Below are experts of layer 10 (counted from 0) of a mixture-of-experts language model. Rows are named router (the router's row for the expert), up (a neuron's input weights, with its number) and show model dimensions 320-383. Each number is 128 + 32 x the weight over its row's rms, rounded and kept within 0 to 255. Numbers have three digits each.
After each expert's rows: a language model's description of what the expert responds to. This comes from a sample of Wikipedia text that the model never trained on.

# expert 9
router:082170183122152103177121120132105138121128135203143111111160119144158105098155157200130142149217091117130095100168110116092090182109123107156123133118123126136095109113152166084078153188156128
up0:140175160152110094172182099132124176176169105108129114131137093115161123125108142173154101205143089104125098124107156109120117133143097144086056108134104122115133084155162120040134121157086127
up1:118162136077105111080159049171136148079141161157108091098096189138147103112143157170090151183097148108111101131101187128107131094056105142117153125227157173168143119110079079154143136091111122
up2:173141152156173189093142149150158164120136111144077148151112077111108063134071089092159071096100102125117099115160173132161128179119108171097140175178146107134088126113132115107110083147127110
up3:142200174138113144087111062166147189141075154120092157099123131110135123133114145191114096110134104108200122227140153079091142144099144175161108159152076187175152122143081081107091092115139103
up4:167136108066126100125143131127178101070128191117111126113118086157176137136081192194140118115175226135083152118134158170136182142147087102101161168122121176057095123117127168084131137186105153
up5:146174152097171113176174099220158100091093191111128190144155184071187067146170133121072153122160169132105165167113082146224078116096126089147152148118140115195104105109108142057109181123110143
up6:124189121069150116115184123131177152162131151091143179142103165122160105100108141184200118116114120079090177102121091079111154121168095134192154181171120162133096102138157104128153124146162105
up7:105142091106120124136121142160150146125115093125157103130118199156100080088160219112130116178181107107152075132120119098071126142124151209157142071153157112113108159087081138148087126119136071
up8:158125135169144172183095154139161126124107112165123083125170096137103117130091075132131125121119127122049119191110128139123116174116140076077111161103085097113056064120155152078095129190116197
up9:115113165093214126134133146079166159123174155188103129093148103174194124084160121146173069146114123122076127127085156053127094093068137197146077118144111091128122079095093140100164136193140124
up10:109127183158104116175163132112122093125150128107179140132165126104057099134093136181182140156155137184148137099074160157099092072118120119122113113101202074163115111089154126138136119127057139
up11:147173153137159134117097080084137140090107161233125149110117082109171123106100044094189175141160172118082159064146130091111151163150136137086099160115138096124104098137076095142138140130068108
up12:124122132122094202117077134221110163151136126160159097134081090170162108149148143150126071160119208133116143117128127153095196138176137150113113092189162094160120098120151163157100117110132139
up13:078081156142151162188147139141109178081123093075113076130122138107117138144127118137141139146172154135141127127177147184124151136086104134092165148187138144128124100132160104169113097190131128
up14:186112118139131112152125096122162107129125129143139147155131106161120092108178182170158159119149104116119119147068099108173205106112108148118175105108145151115065068099146125050134165162176143
up15:187143157092126132116131102075144126176127138145116159114144114116127078115096136135068124171100044121118178099128117178113123128162107182166143179135105163095137157110113182130134116186117178
up16:129181123101177115125105091162153123146106103087141095158090130136146067108103173147133153177175097112108165139097157124069106157118080113120148193116158139201091151151091115124065176128154090
up17:172159082128108066147095120091102150117176150116111139139141139114204108139135152149121112089196089088108160142143094114129152152121105161123108182032072120160117161145083121131113139073091133
up18:178141106173121183154124116102146155112133117085166138106182136110171130095086162149105167143118078126172126092139099151160148147098166113064103073097110120144155150081106131167118155186089150
up19:121140131119111169156120131139143128127072121140092068153095115159161125152153118094086121151113168129204134103118166148149107120147170078136133202144148190158164152142146114135206132165095152
up20:141051089150138153113186141136205168148150143157214119127102081161121107125167178140125044122187154201095117043054064097130177148175105102162097126174099087162113167121112119111134195113147136
up21:109113158131168094143102149153140184162088169142117170082140128132130087088165159195118136083178102125086147121128143099125048143118111116064101202100154159143103064083128104205101126128103120
up22:140153083089165131171173095123153223146101110072116147197078132135150069105176183074079118131118134087128096153174138099116128114121077090135083095142150079156144158141074139211068065131122141
up23:178153178110098179123140165152067121126162149166045137202166130101128092094134177087095108092155148088167119115173158097159181183132090170147129123137179118164097085163117107183145140123097131
up24:156104108057155217153142123116141160181114122122143115143110068094170098132106150177137117104138116104091162212153148190144080092102120073108102091184155130176102159085156121137154085211143136
up25:099166146062110113148166111085132139129130138135105196163197089184155093182112146135126106163145114140104107112166147121146109163078119031120118195110136126095061133151150136130138080142069150
up26:035122193176134117112080182147175175066127099159177186155121139116113119114129144066173147070170126113121136113142122127111186135115111150133159095185124116092110123136100143202120146117157127
up27:118116109092122161135191160135126089175090123089168162155088045119156081114137100161149162123140146139145126141152110147144161140131094141102112115142095133168106136168092096164106109150099177
up28:162147145086116121147178115094190109126122068134134146104075135185158099155167122140100047130091130063120122125195132085086098104165123128156132124122133144156124127157117082175113094196148118
up29:157083111088133157126102130171117084132116135126203129105169159126188090179075127126086142131167123135103149074179101150122122105117134116163134181111046095149091134141153111120129103134148174
up30:090120145108162091122150158135135121114126184151103091127103149093122128144146170132150118116151153171174159075173169147118150145103140106093120111173070093194117129149058129076134074169147149
up31:118144091108172119128105162113157090137172155119142165160107121113179108107127167123121141082201175141080064117105164088074128129169123168125135188112126149087185133109080175111162175126145118
up32:134116141171134154143123135138143130092104083215164116080227133144162107117145105166141224119139183122161171085192099170136158129149175107128147136120149090113134132152104164132191107176121133
What it handles: Verbs and prepositions. Prepositions, determiners and verbs that link a clause to its object in narrative prose: marched to, against, with, his, their, signed.

# expert 13
router:121095118105152096106118119141155145084208146106116100120087066132054116116117096124194090128168169114138186127150179148127052154200081098134137173173099115128140139115095177134104058110120138
up0:168085179172149124143152123140181184150107161146124165107082063122125081123118109180155087155157132117129171120081174191033108108140115108155166219169118124123172171110152132125190116115111125
up1:120197127139177115148120106174116171107239146164167116090129146144084130171162104128151117147155109139210114123080143163163202127105050134131125177069051127106145161127171182090087115082148112
up2:138139115171128138110123141152102156153109132140095124153125101108142136169164153118155157117113085089105061154075173102111076255155058122145148105116132101168115172134138125121135145166122109
up3:120133095139108079064124132112132101061123133122135157187088094126111138102055155102157052134121145083081088091106108157116115167092117139145163165126099106124077098054121152143128112106153129
up4:204127148159100155156097173152203154156173087119184124151125141148099141108190081104156078172135128145107153148136096164076148118182159131132141152145119085235142116144130153143115057109128140
up5:095129111122171117088152144132131071149147137088103093113159076135160134149137079108122125164147095093156165135124138092127093191124041116219174070156123153123141095135145112151149147101104134
up6:144075130151193154153144140120155089117111119084116138105133088169104088108124120170143064099074101094062136133106127087124107104138103142059165118133135163169077151129136131166129162131080105
up7:083144156136149109094111097148167142114156099101156124128122144098107167114076144151137064171110146148076139093146056101141119096108139093067131077160162078158123090166116128108108145139127090
up8:126131079173185137150129067140139185102193110161157167129143144089125163107116094060070141130113115107137134184126165129177082110156102112099123170089129091096131107092105134129134185140115084
up9:085123139118138149167147153149188082113125141165106179118124066136141108114147153159096113142131148114066138165077114093097067086136102166098122061104135126103155078154136124097126160140127126
up10:169151145129087173106206102082173163152153152160156166139155146111157123093129132174123113129135125107099142134137095142129107111109105133123103174133109112126136126092142142148119111074115175
up11:070114106064177154100084097152211154162110119086138164163057085114126144134126108112134115105078107173139079048157157123126147087083088182099147096124132145102162108154145113163168144138116106
up12:127123137112122140139129111097117129183123153110111121134148056066099152146111037101109100126136133142126124144154092188108092191133126120127083196110121145125154118114109108110212102147176166
up13:133103162160086098072183089117157134194044110038125053123115080123120145140148090114146154095125164143199168133115107155142091139101191088132131164102136154099047180098157170099112078122136096
up14:094112126099120097107165104136103084056137123152149077169134144115136167083168181131121129169059156066129187186085109111143093085164102171148131146141117095124129083192102160155101152066151113
up15:108164156151110152138133116137191131120094079165061133125076132179131126116148170108175120174195155056119135084104148163121147150159111076074125124143110110176128119104158092052129147135105149
up16:071168118127100186146109111127080161143156061150113132177168073137106149136170108124167118103123112131119127164110159121088126151128124098101121121145168086173159139111073156170131103181138124
up17:143132132098122078116134119090103123140185078148126081160159178093167191088109090103152068095102152110102124079177117122151155106124128115147131079138174104158175146142161116143148133150113116
up18:098125079027106108064069106087158120146167122120130161160136174099112079120131152143142101089129130146224114145132169127138108074082129113093117126139086117151165141170144095111175119094133086
up19:092110190120150156169164153161119107089144137098139177110127124125201124098129168151145125115198126109072126149045123142129154107149105180114132123094112123192105092140127132064192145147192089
up20:165126122195135171157113112150122108145138085073214111131136132111148175155169102161100113087085157199150090090151134131208152165138083075109128095139176155212133127143192139174129090104082150
up21:136153121155164129059110130152131103140089141035134144152181117190120107095097189137139102142165123109163193119103130149098138144086125135129142137140095060125091105136115136162130089151155103
up22:109142110155099183126160169113148131126143110094115106096098113170131107106170147121149063115074165142157105153138136122143014146165091159126089137114133164206157051110129173119068152119144074
up23:114160144163184107110093148137145125159177145085187135103157074122179110115162118168159191119174120142191134132167126058152105125141087136158127131166135111164148144103120123094155134132141095
up24:171124105145140094129064160134104156132127108111116181142212132068111169109090117153161130153178116159148151153096160116128061074110067205059105088112136183103147197136137122137198099095134130
up25:097108067121174199132164138070177098137180127151136197102106109151110138130156162152137098111117152142095122205113171129110099162096109148081164174201102122102169103097086068155076155113142101
up26:125124156177087127103166144131107167117138114106122171119178120151175140128138146119170152164129128157111133168155134158093126165148137144137129064069035140128109119157118122124135111159134156
up27:135119062170157109115129087147117136120119120141148075149096128136084086094113134115168050118106085119116114108092121150175084156132144140127107122110168142156167141114093142113163130204126078
up28:125105131160147130117167144126103115097171145094101158102160076151137109101127071196129137151067086077135111116125071167146105090162097084128198118124121098145083173126158155096148122123133137
up29:161176113140150117114077159106119109119078126086122122148145122136147122135204130156117097151064146148115147140125173121088133178107086174082146161147137111108139099155102111077132117117103104
up30:143152077086145110096140172159149150117098169117122140137188172116104119176154135073151105124186202083112163157112118131104109087173140144114107098107109131205121132155115150216136160127136077
up31:138110120152162156097180125087141122088122181161134120088090139155150135164140091096115185114151102107155082115119194151089158028067191163184174132142165103126103180068157107174078081068110133
up32:119143112104126118137171107157099138098117159126143165161109073148155075127113118148156071165098147154139119073159140077105115127157092104137149153119093082190133151071172071116142090181129141
What it handles: Word endings, pronouns. Final pieces of nouns ending a phrase before punctuation, such as -aces, -ire, -ench, and pronouns like it, they, which.

# expert 14
router:109090094093080080121087206127135157082138143138141170156141081126135142135113061117180087108114117140120095130090105118185084085116013124078165110160110076112145193152104098119159161094164161
up0:111107180106119131108140163108117118109158117131146142060169073154139110156211171121139143137137132139144114142123145140120153139119105148108128098088129143087069156136117153092106138178145071
up1:148143158160135107059138170145121165121173155124109099162171160105103117128120109157118143103138072089078124099137074104163118091168065137185182142071119164157137048127107148108147117134091096
up2:064098126148143109120125166142127108082143139178157130125162103143144110110183122119136122115113107106159133115122080105139079117114092084143094180141122091169171100188153182169142142058104069
up3:090100111167155128198131147161122156122164119148135143136167160057107140117153068165124105120115104153172127125117080059099085139146109093126091158121150095111163159102129069104114088111176128
up4:152136100104088091136049152109164108102121069147086109159086120160066156145121072134145083117123173094147107127058206130152147088139096181161138170051105183116132145103090099161111180198163118
up5:164136138157148113122139133114143128112158119151103148142155179079119124166139058107167148178127160133201135152112141126179166102144053147161119096157060116112115194098074083148131101145116108
up6:085130108134190116131131182175166091117130126132121185189186138134097070158114198122137054129151175200084134117084133139190117106076136091092138111094156120154159126091107245128194109141131135
up7:106122100124171112119196175134125112171168142130137145125204128094081139105090093133185083123100106168095171154109126112183043136106127110145075131172125119148123095166153123151150153172127188
up8:157202093137141143140104137168116148132163094106126128178221129147139112121113119125089061144125123219113144122113129078137104098154121091164169091108114134194117112138131173113174145040137161
up9:139121161131105123170169131167174135159124073140154135155140123108079128188078096104161098170154112117139154132134153184166070130185120094116160122120112160187057123157101101129129150142141128
up10:115100081153153118154152156158145132060131128100148146133144146144177123087113127093180123138104132116150091160130038146134099071126129146124165093141106086102118135109150139096111101151150115
up11:139146062164128102103145167119141109097179143151171114074122128022154163182132165073149119155092125068119108130134093152120148117118074158122162081140127115082164112088124141119161181190148124
up12:125193150129105126151153141081117118130117196133151112120135158082146161119144056137168029149112094118140064116109095128163103123068110129096177139147188089123184112092136149140138145166111149
up13:150155098149134102160137138120154131120135080169119177147119169170153078095155168141141141108108166116115142159142154147151146062096074113135051083188116129080074116157085115153106075145123072
up14:133188149133057116148085081141116120138212157107167192133135092170088069164150110202111101180116152080140053140100098094161113119148129131133165112099119142121150108089154105112153157109165192
up15:135185078146131095138163107148154105098132199094127166087153098113041108173111150112166092111106161148110123173114082110118179146121141139137199158161121052126131112155123068126099096133182128
up16:144160118119178096071128104146153123164183119100088115134172132117151184114143120154141102144174144123130093131103079139154102071103090127122140150147141129083127109089145175177162136081159125
up17:115124136157189120148140133150178130158147169114156138075119073085156115098073122085089102090151093116167137163099120064106132089114051124150066095073143081147151099093139096102068071111160158
up18:133111124172139192146119119142158144051135128148162161082140131097149158114131113097130073116151029102144172139067113108209103126096053135145181099083140128093147136076122062107118189134166085
up19:151152110096174089159092147092145135107182119116173138174128145179144118133160099100137126049127148107084075121087144104169060142156112171105194166147114072138138132090168084159070120102099163
up20:166156132131158134139083148136150150121131135084122154105133061108089154075114137061145117150134127135163140084141137107142130138093163178136105120114090122168114140125110128174128174100134130
up21:144147084103135140169108140159109075169101190103135113185142113082154129103088128137147096161078137089137069092104152132121125117139090132140136112091145161104200124086163182179145131107163175
up22:154092165161097121108109113115100192107136065108124090162171084083179118132081100165101106156116121118148142142134214094090103111144076047120164125077119139121166146113109181193125118129114109
up23:119083110155170167130095141134198137122140125128194110167127166136109090160072164115185059160081155153089150148143100101116124102105097121186105123130141157193092157107124071073143112118144127
up24:131129109219094159180137145120143136099117076169100110101162140094166085122146124111167053157157149074076069141159107131127105126099093123124132145091155149089130190123123125166050156173123103
up25:068129118100132187121085117098130144110129155109102115100080133091100112100143132149151119158120152169150090164130124180135083076147090088122099110061175126147094101117072115150121139097123157
up26:113151161149145094154151133152189156071114105068079118135135120128144122116098156133104100057145099130084053115127150109120129119124094175066116090125145112131122066156128114145115102165071010
up27:152122059064081071167153104114142145139117149143175094139122123095124135109110098080133128160118099122184192093090140183091123082101147177101106113156152124142136120119149131164093127142151084
up28:151150166193153112142135162081155137161171102103086110103143128085126118142146134069104102164118124119163140174136164140129173132115117054173169191112129121143118065127067175120159084154110111
up29:136132097177108125141175134183109122103225088154111093108151106132126142144076059191073067102081131133095113147066104116155074157088132160135120187149131098139138122140132142149127127128170138
up30:067140146119120098129082182113128165125114147087117126078151130126207095208141099180116120132117143100168122087097148137141134124120081113122148192066081097087138118109100089114132095092076145
up31:164127090145074142144091139089120150129141140099108089094121074099099118158128113131053072126127140112106114160084092100151130171143113112116170153174109174115118078093148141103135150113121164
up32:140082087155099134113125162176119169122109085158135133152188121102203107116112112080168139133139139166095099102164107192120124066126044173147104141173178144164113128132171103123178099156178176
What it handles: Common nouns, architecture. Common nouns after "the", such as town, school, song, family, and building terms in listed-building descriptions like chimney, plinth, hipped roof.

# expert 8
router:143108188092134138143190155116110110140175123127137137160120191093109068149122093136125115077123114178113095111075190133140146113156173148135152071171149153125165178131094146205165099154108155
up0:133076134128115138159128123156127115143125096202094150109178115090131106141130099123120126149109071141136189129154152152082095158105128179098138161141120132098072144130121115179088149180120156
up1:117130119120097164111146141147131151147148156150103107147111120130060120172081143169156101105092119172167154120076166121089121060159157128181082142162098076094119091153145082038136089127081058
up2:135120122102152156093140134170101158177163122079169131134119181080124041120114130106100137095122100185129107112098121125111151129099097125074112126116139116151099157123084186174088130146177160
up3:112114137114074102078110109188124056125139102103126131177145153112140184101087071138126121133161163141139099103121127090076118157078103118118104168151180154141147065178149159166057168151047135
up4:116170136087180124130139138162147125125137124109110159132126147176139097121177081135127083166133099149160087147106159129140101150170134113162093172142139158151134131185147121162131139152112146
up5:102149188165131122088160166164106144112102145108087184101187184144148121166140168128145173077140131155141106164112134150119146106171139119095173141202173151132154129156170201171143119174113131
up6:141097070160076172093146133157088132090150125063155089107183132141167130129066067160169116103148076125108178018128135079139113109189135122128156128104181206101086113169131082118133139110175136
up7:210115066102130112078138090109133119158140141072139144146161164076154160117032087101077107111109062161130143130114129108179077126125116081116143108142145177073110119121126111135127075155112145
up8:133160125116136120127151111104145150118108181126125126131117166109154140090164174111148111111103116167159175157109136143150089078089155117100162091210085140198189112122105093142166098115140108
up9:141121121102152131096135115081152192128159136104135147095139111094126075106130180083177137121109104148119118140127128186127126098084108117115137180155209141124097117106105163118084164160117130
up10:106114157088122167117136164174124107154096157143021158092184092105098110145067144099102137148142115094140161110165128103127157120149157122106096173204129120146079144121093139152112071135060104
up11:165109128099163099151162127160145149135124130125171104183142154101084120099107155158133122100122160114169128177164168130114048124163124169121136066128091083136109106071103147195118096157108075
up12:169142149128156207148119058095184106098167140135201148193128135137143122165131129177171133138071118130111229075130117110189110109126138086128162103135118117123193188109066148128111152193070160
up13:167119110111138122125132166100129055080114200121126092110096091112174124121130099077151131129130117129097141153077138153090153151086129173111089098126087106170131126099075116217086145126179142
up14:188206100111150183109154159124173162069070140153127062099160126144125113155150111110140153139140139178130098207124179093069092098102122161127132131187149147144087146119087144064163080170149093
up15:113132217125147161194179060136128107122125161083137155136093114105161071129073123165142134120093111132112104108171152151174116111078138102094089056155094143131105186086060171128158162105127086
up16:149129170119151159107143160150165099134109095081183086124167128138096130112103052156148141127105115182105092139088159128119130052123087162084144144128178119115188138115192154191154170147086145
up17:164039127100135062139199096162098122098133134075175119125141164140138135140147169191153136137171194118090152157131147128105157105123105124140161136173134111129131111124145096191093057141134129
up18:185105115102118129124130125151123092120088173108129160067136130072158123081091179110167128127205171186148112174130113151133116162188111121120163152078154076151116171159145196200149088158216098
up19:124155150121135104158136151140150072151064116180137167130135127117113074182084105105129134154076097158132097126110105142113112143089082100107109188198093174104170159069138137133142079096122124
up20:149145119145125134184137142196152122158133130183149145145153138112168140104141133140137154155179087207118074079137189165150149125152093142175088129157128157144137136172075163126155121139117066
up21:083139097137133138194172162118112129132119170101153114167123135111023149135110092109180138143128084109062099136116141163211123200123121100144115094081176134155105145089120147145201155113088154
up22:201163142110116125143135127104170093134134150094160119127158133108080095173149105134133081073143111171101124119119153107075094170119144119093135123112125100160078082112163107201103122078134108
up23:105099160092162133127092105156112168100124116131080115091131106189111110141105148139120096078063153140102103087143108095105120124132155169133108152074150126162218160171132145122152158107134148
up24:146109100132152150095118084107133107114101094120178130081160146117208133119141128139088092144127062063091152174131158116051107141129099118127170172142134092169051137141131121107144140108135138
up25:118125153138131131102106139148156111144105133150182076103102138119160074146100117067182136146176160148109124091057171161111118145064146133144090159121151171119130127130052124150124127175176145
up26:068137096134155139168129145146144180068178158143135138136097092131128144186163123150162110192134112170089128117138073093130093142119157125157103136125154123150153144161101158163199118159155140
up27:079136162142122129116164138091158115063108148081085137083149110133088102133108113146146126120166099145100147134114115098122159137149129142105179156149150154179132169126154138090126097081171070
up28:093098142078121102136101130180107188185167111182099094150114099126150101152194104160089150089100151153077150113105156157125098092170081088113132125132146130166161153156135132108163126090084169
up29:125123157160171129100158093094115102108157131109125191125145149093127138077130150118124097116144119190164167068175176118140078063136143149095215119179182089113113127088154156177157127104093160
up30:114205162141167130124068183133160136211125091159104163107103093079123143166105070134126101112109110077104168160140135143130116153104108153075146122095116176192103130096132183087115141090121111
up31:149109104101179174180092147086115133110072138118094122173134132139099128189077130144166101125195148172157120170114171119113147134088113167159101118106100123156101176106132113119093138122129161
up32:214119129105108131127132069101147103150155153171155163159113176191116128115121067142151153132155174165092144124096146133110086118112133164087178117144127093152147111128096176112140099108026117
What it handles: Institution and Chinese names. Words in institution and country names after "of the", such as National, University, People's, plus Chinese name syllables like Gu-angdong and De-zheng.

# expert 1
router:097158143070138169150166157125136141170158116075121133164186141107156144129157159107097157128213117132114110122190112107156148105115159121160060096168131134071123103150191163116121101161062117
up0:170201153219077145182096127181160099108104076093120100144110137097098127118122114108180084179203111156176075122079137090127129150137146177163138170199148155099089166102142103109184159163060144
up1:128214088127132171130152094160116149146123148093122103134138125155154148083129138118106072165113112106087086124142094139163138061108141106072094136130132158122127077116068148064097025094090188
up2:153135217147130121144150111122227070099132118090063079098189187164090099159114166121115115150142156121139132128148155173123182164153139130122118100121182159124070146155170108198131131176114165
up3:159111117127104117085116109137162127196106128089108140113104127106086137105140179183104106187115137125126203167091131031185098180112064160228106129178165098142093103151165151112092132126155137
up4:134120173134132141098108092061145103123163138150032096138147083127112158142130109098117085080147111122115110106173115094146095109163132118162121151152120193147115070133089099087097116129114131
up5:136127144178135153115158124124163094191197171161161121169086139103190124093125115200129083115153104099164155074084130139173123119118104119117151078157098167129101069182103117092094081128139097
up6:159127108095151142127149173101171109131165101140141153092127082122110090173116107183137158124199116133121127177147180132210134135048111171140083180132135133095090155164146128088130142126162164
up7:097163118162077117149071108148090143167141158137096142093199116079154083135104132094138163102176139126113122123148114092166157093146105200172096148199078175091024095097145186133088129121121146
up8:057183207067090098094101116189118176074113175076138110188102099121108149180128207200101132148143124103138151146144127140157185166081051092116150109117146122116134125130135138120115139129137099
up9:119133118109170170102110170153159117118160140144117133194103148136131067126137105155111084148114119154111169125158133167075132115140123152173093095133069128192120098117176061082110111160083076
up10:047164150106164077171139160139144134144150190204157198147187102116137107130122174091200090117140113139166090156106091119072123106158127143158089089173137082167181112114129124140087107083099112
up11:092138127143107093163125073098135135065170079143121160126154124148039103143198135103140140180114086113122071136153118131221057132131125149097106092144153045133071109125154111178114109172146151
up12:144116124082144101158130130153132115127128129099110083069137139152128139128112130144090135105193111149112114098137101127128083158121097133162109132157063122124049074120095118129120134117136151
up13:142111096112141166178108156104171173139107171146141121116173078099120156100152113154129122155137069122093161156126155153157158109114100123118051103096149172134111148118102135149125146168093146
up14:084187119119103135125137163161159108147161106127074124083115109123148088121118117101156124142198106151136072149141164156154089180122125107155068159107187097138105131090084091146165118135117117
up15:125225128083122131152156099131130159151117170092183092200123188111146107153140093038129176104155090159136119184154127126080145130113133124168070148139131087174123147177155150139128111134155145
up16:101109125106165109200175154150146092118156154121154120106090103113119139146180092108168051111116145155112173135111144091206104185099139132183096123160165105159160143108198149102154148163060144
up17:086130173082142120162122120141106133195137176150109123174162116100106159141117145153097054133172217120095143171144093110108115116117119131150092124090202098085144159132144177086093126126071063
up18:173114128119166153086128095151137207147085166131137120094154132182120142061160100125090161100172143115087109151087087092115137077192145102136104137093092134138131152086080173127158140108170125
up19:078158149106145169096101106138142136182075130147120081156165116124111098123168113116153169087137013113127137192145121132140094154123053102109111105107088126117093154138133130120129148146126128
up20:146166145139178078196123118128144169142143104076126164163107093123138129150157203107089145099173068166130104167167134127177127157098151157081130179132104151117142113121070142152135058105135150
up21:178102068133142169123139154120164086125149145060119073174181065149196127155103148061059096126164134099046092135156092129187111168135127163122143141147101142123162083160092129146099111121079134
up22:137130072108130133079086123101134181145140165127144158136108074070147063181105164163187119159130088151099105122148172159153118162111152178116118141146110160094137099152158100102113161106082172
up23:172121094161138136124172132142072156131105201085137148123160115088116186132096116102136096119183082184111127086082100186081159058108162148085163187144154144152082150105097143095156158111129132
up24:116194122129164133136091112173149102117167186080122146103103123142142120103126147117135105090135177109134114081159096132127115141167101157132124126113122127092140108099136143143199112113132132
up25:149155190087177141099082128179100149163139146158191156106163169118159132149127108147173118091202155113110162147187088140175133121059095181140155062117125142129107137133146115137156075119154063
up26:106156178140118125172144136130146141192164124077143140082153116163142150154055124100148086129189102125141149127106148099172082129103122101137127127084100166137130108133109110152098145148094136
up27:141144132164097193159085102156131205152122143164210088150142083136116147094114078194168076111118070162133083095125185114069115111137122176156105125107119142107140165174091159108101123143110069
up28:162170088091203168160141128195098137118119194118126069119174129130127111184153130187185165130114115088141105089161143147166155099179174166159106146194147170157099121093137149114185205140122156
up29:152078147143146138188142120137098134135126118139117143212115107177130164117135190137155097109190084111144107180133114066153197149138114072040114135155124144206090134118178154115149139126083115
up30:133184155084138158116135136229138149145129107072130138076110085155168139159131130140169106078172192114123111121135161114137108120156167111104152181110141152101104078167187135142100113128074170
up31:093134160119150168151146116120141164077190156123165114074104178132133173143106108091134164060179118205133118149113126112181142123150183133112062173109109127108117123135112150152146168119132056
up32:102126154102146202149115137145114133125166127094137114138084102156180138127095108115142124155132115156207101148132078117121142163129134147169103123084126149107176123127132115153154126080111131
What it handles: Biographical copulas/auxiliaries. Copular and auxiliary verbs after a subject in biographies, often with the following article: was, is a, were, had a, being.

# expert 0
router:118114025073144121136118122120142144139155086174158135071132194179095112108095062146108113125120158149190170095144160155123139164059103166150142146127105105160168107084149142123090070211148130
up0:151095120106143110179090098160198135112188163101158103113100138130139083166167081111141174141144107102129121136093130179135106160124155171171133089078119107140112114124104105065114151152119159
up1:159155126121102143144129102138093176133112165137205186171146098138165156139159123092118171112162153140057116112133133180178135053160089156164124140135120147121116151119090083116163096113075140
up2:155134137112142152134114116196159103120130133133130162077179131126175132157102146101122092150118103142133089125112122173116129166145107161175116103139144064175133081138128121069135153131178150
up3:119059136119074132071106173114107164057080097138091097083097094218139127126156181172163113135105113163118136155111126092089134135122146124126139170193101113122117114081080152157101082110112100
up4:085140129122129144147092090125091062167129076140091092138126118186094097110076211121157082076130129117139133078091152171104139130147127151150181131140174138102193128101111122059168117127136083
up5:103150095082108104159165104084119153144144100088152128123112149137144172062185142132118147108098118165106164136123199121121120103083104154134078070110106134125105160113104141130127102096137127
up6:109110133096119175055116157132158137096169118117179152066100131138066136099153126136156067069140124127089128125134165133140130162142111092066066158143140018151156145132118120099125104107172082
up7:151121168178090138115119082065108160134122088146081101110095130105169139114115084162130058115135091142143111127123120182145168119081148067127136139114168127076157168089170190114072106212092141
up8:124126160180110116093144108125156130145113166088110166144096116180204156180125073167170124094133058121087058077158127112102165141105127115131120102164116114092139173085105126173118089123185134
up9:114159185121129127099178155106111152105140116144126122131099162118157103130166117091127089111172111128148185124087138051149145075110103111076090139087153147146169106067148163125076109165083109
up10:108111149116077132127106135121132127032185132123152136099178154134132116158108157174147144163074083168094136073169179119141141113113085157114138094101105075145131078074094130154087105198077128
up11:178104113131136187167142163122174120137087148097133086113145146183125100126143132193080104118082075056121088121108153142094122106106118144140152153069177063103146162094140149092107117088093103
up12:165149061096149111117083122134078148127114110135164125089178179170156132148089115118113141132188094125110134157161168149126134116089124094094135136135104134156112127089148182144132102120173075
up13:072190098138118138111120139084079133162138134100116115063079152127134165122123141119104086109111216199166152128141165158098104127142141133110165119199100126155159152109125109082119096175124171
up14:146172095082139104116137194117132109167112115164147097150134155164142093155105132189178121117130134169162150168139201111142176087064102133105128111107177168161128117103072210121117105119193053
up15:165156103088146189103130116146226071141114141099187094147135106177177154100124125142113170095137197112090075122130150157122117175125107196106150145132098136119085170117073085104069101130126078
up16:142154107155131120098103120096081139144197129131116142105121119180135122078207181150068170156125176144211109151124099143123178133144083106128089123131072203137154150117109166143183118096157129
up17:106163071165116141135111141162113129109123116181102127113131130157140119107119154143161146127088139106131142129173118148174173115118095133086123133133127131086156134164147133125145102081048109
up18:116076115170141117161132131115099147083096103097120135104173196166084088135207133102126137077136106112135163096142106168104176085126116115114161128132167063100126167089122179133159069166118091
up19:105130085172159138152101128149164107136148135149124124167125124140108113128187094050120092144144103155092107096170159151152188112117074128158116122096108118163142116119148105079168164096152168
up20:167154096145136165110107100149111110059126072097077126157129179107123164143101137158101141136127145089140148095136120131118092119164091131131196143126135151157146089137096156165157121076182119
up21:125117097137186141092157101086156186113134135144156150170162138082090098124187142137097141074151129112169073154118148077114151128141138190153084112184103099113145088087104130149121119112147119
up22:168139090144116061152109081153132111118081166126152174086126175182140110157174066140127111165132153103063149141177161141089146085088138142120090089107090135153154131123128135074072094153143157
up23:100113137162113126137089137171146181052160169120144134113201157140134080060103134153091123135109144136112094043152134132175139141154094138099140075156161124116087157172133152127143160120098106
up24:109135152095140156149183129141127142153175132138099073126105177068163159086137118123144135151146130107187173094154125149125202168107129102145088151120129135147092108089100157157134114160109127
up25:134157065112089130136101160162115141098125085147099079084061051154122105126145137046140128120164085124194145101152110120131094131125112099146133124171078177092134114100106150175151106103131112
up26:099089143055098147139108139122098089145136095122121134150142176123146189229136123142156145163152155090093122176112174146066111149116123172159135162164128146131118151162058143060116119138108141
up27:097159061118102181141157085113080201148137093099102121165148138136089111116103121145165191115044195108130098096145187135201191124131145167137129114135120112155135176144179148135177127145134136
up28:137121143174147135205097104125204138100076139107105112065137102101158170137109126117144205116153127082084163131146135142113125114073141166182131088138147137132107114111195115136158173126100107
up29:118165136116150142136140128122149085061144140207120187161167104100096140103095118129171140118205127164177103206107148076119123118072108186138060110162107109156139119163136192091132091130142148
up30:102131154088154141123140099184192176143104102165108120171119113166112196074132127097127151132158105095146153129076115121171113175148113094160116056095071145127183156074135150155142091145147137
up31:082113143081115144182035098134149085106134124134096180134147152135125076147130148121075165161098149116087145126167154161078148081201105130098083119091180084163130130160113147149065077135142087
up32:130102111050094109172138091110178174077159140152129156109119161137039190103185100142159094134132155113138142099113129131137159109140146156075152158068101128162118087111168090157122141114181130
What it handles: Foreign name endings. Middle and final pieces of non-English personal names and place names, often in sports draws and lists, such as Horv-at, Kośc-ius-zko, Botter-ill.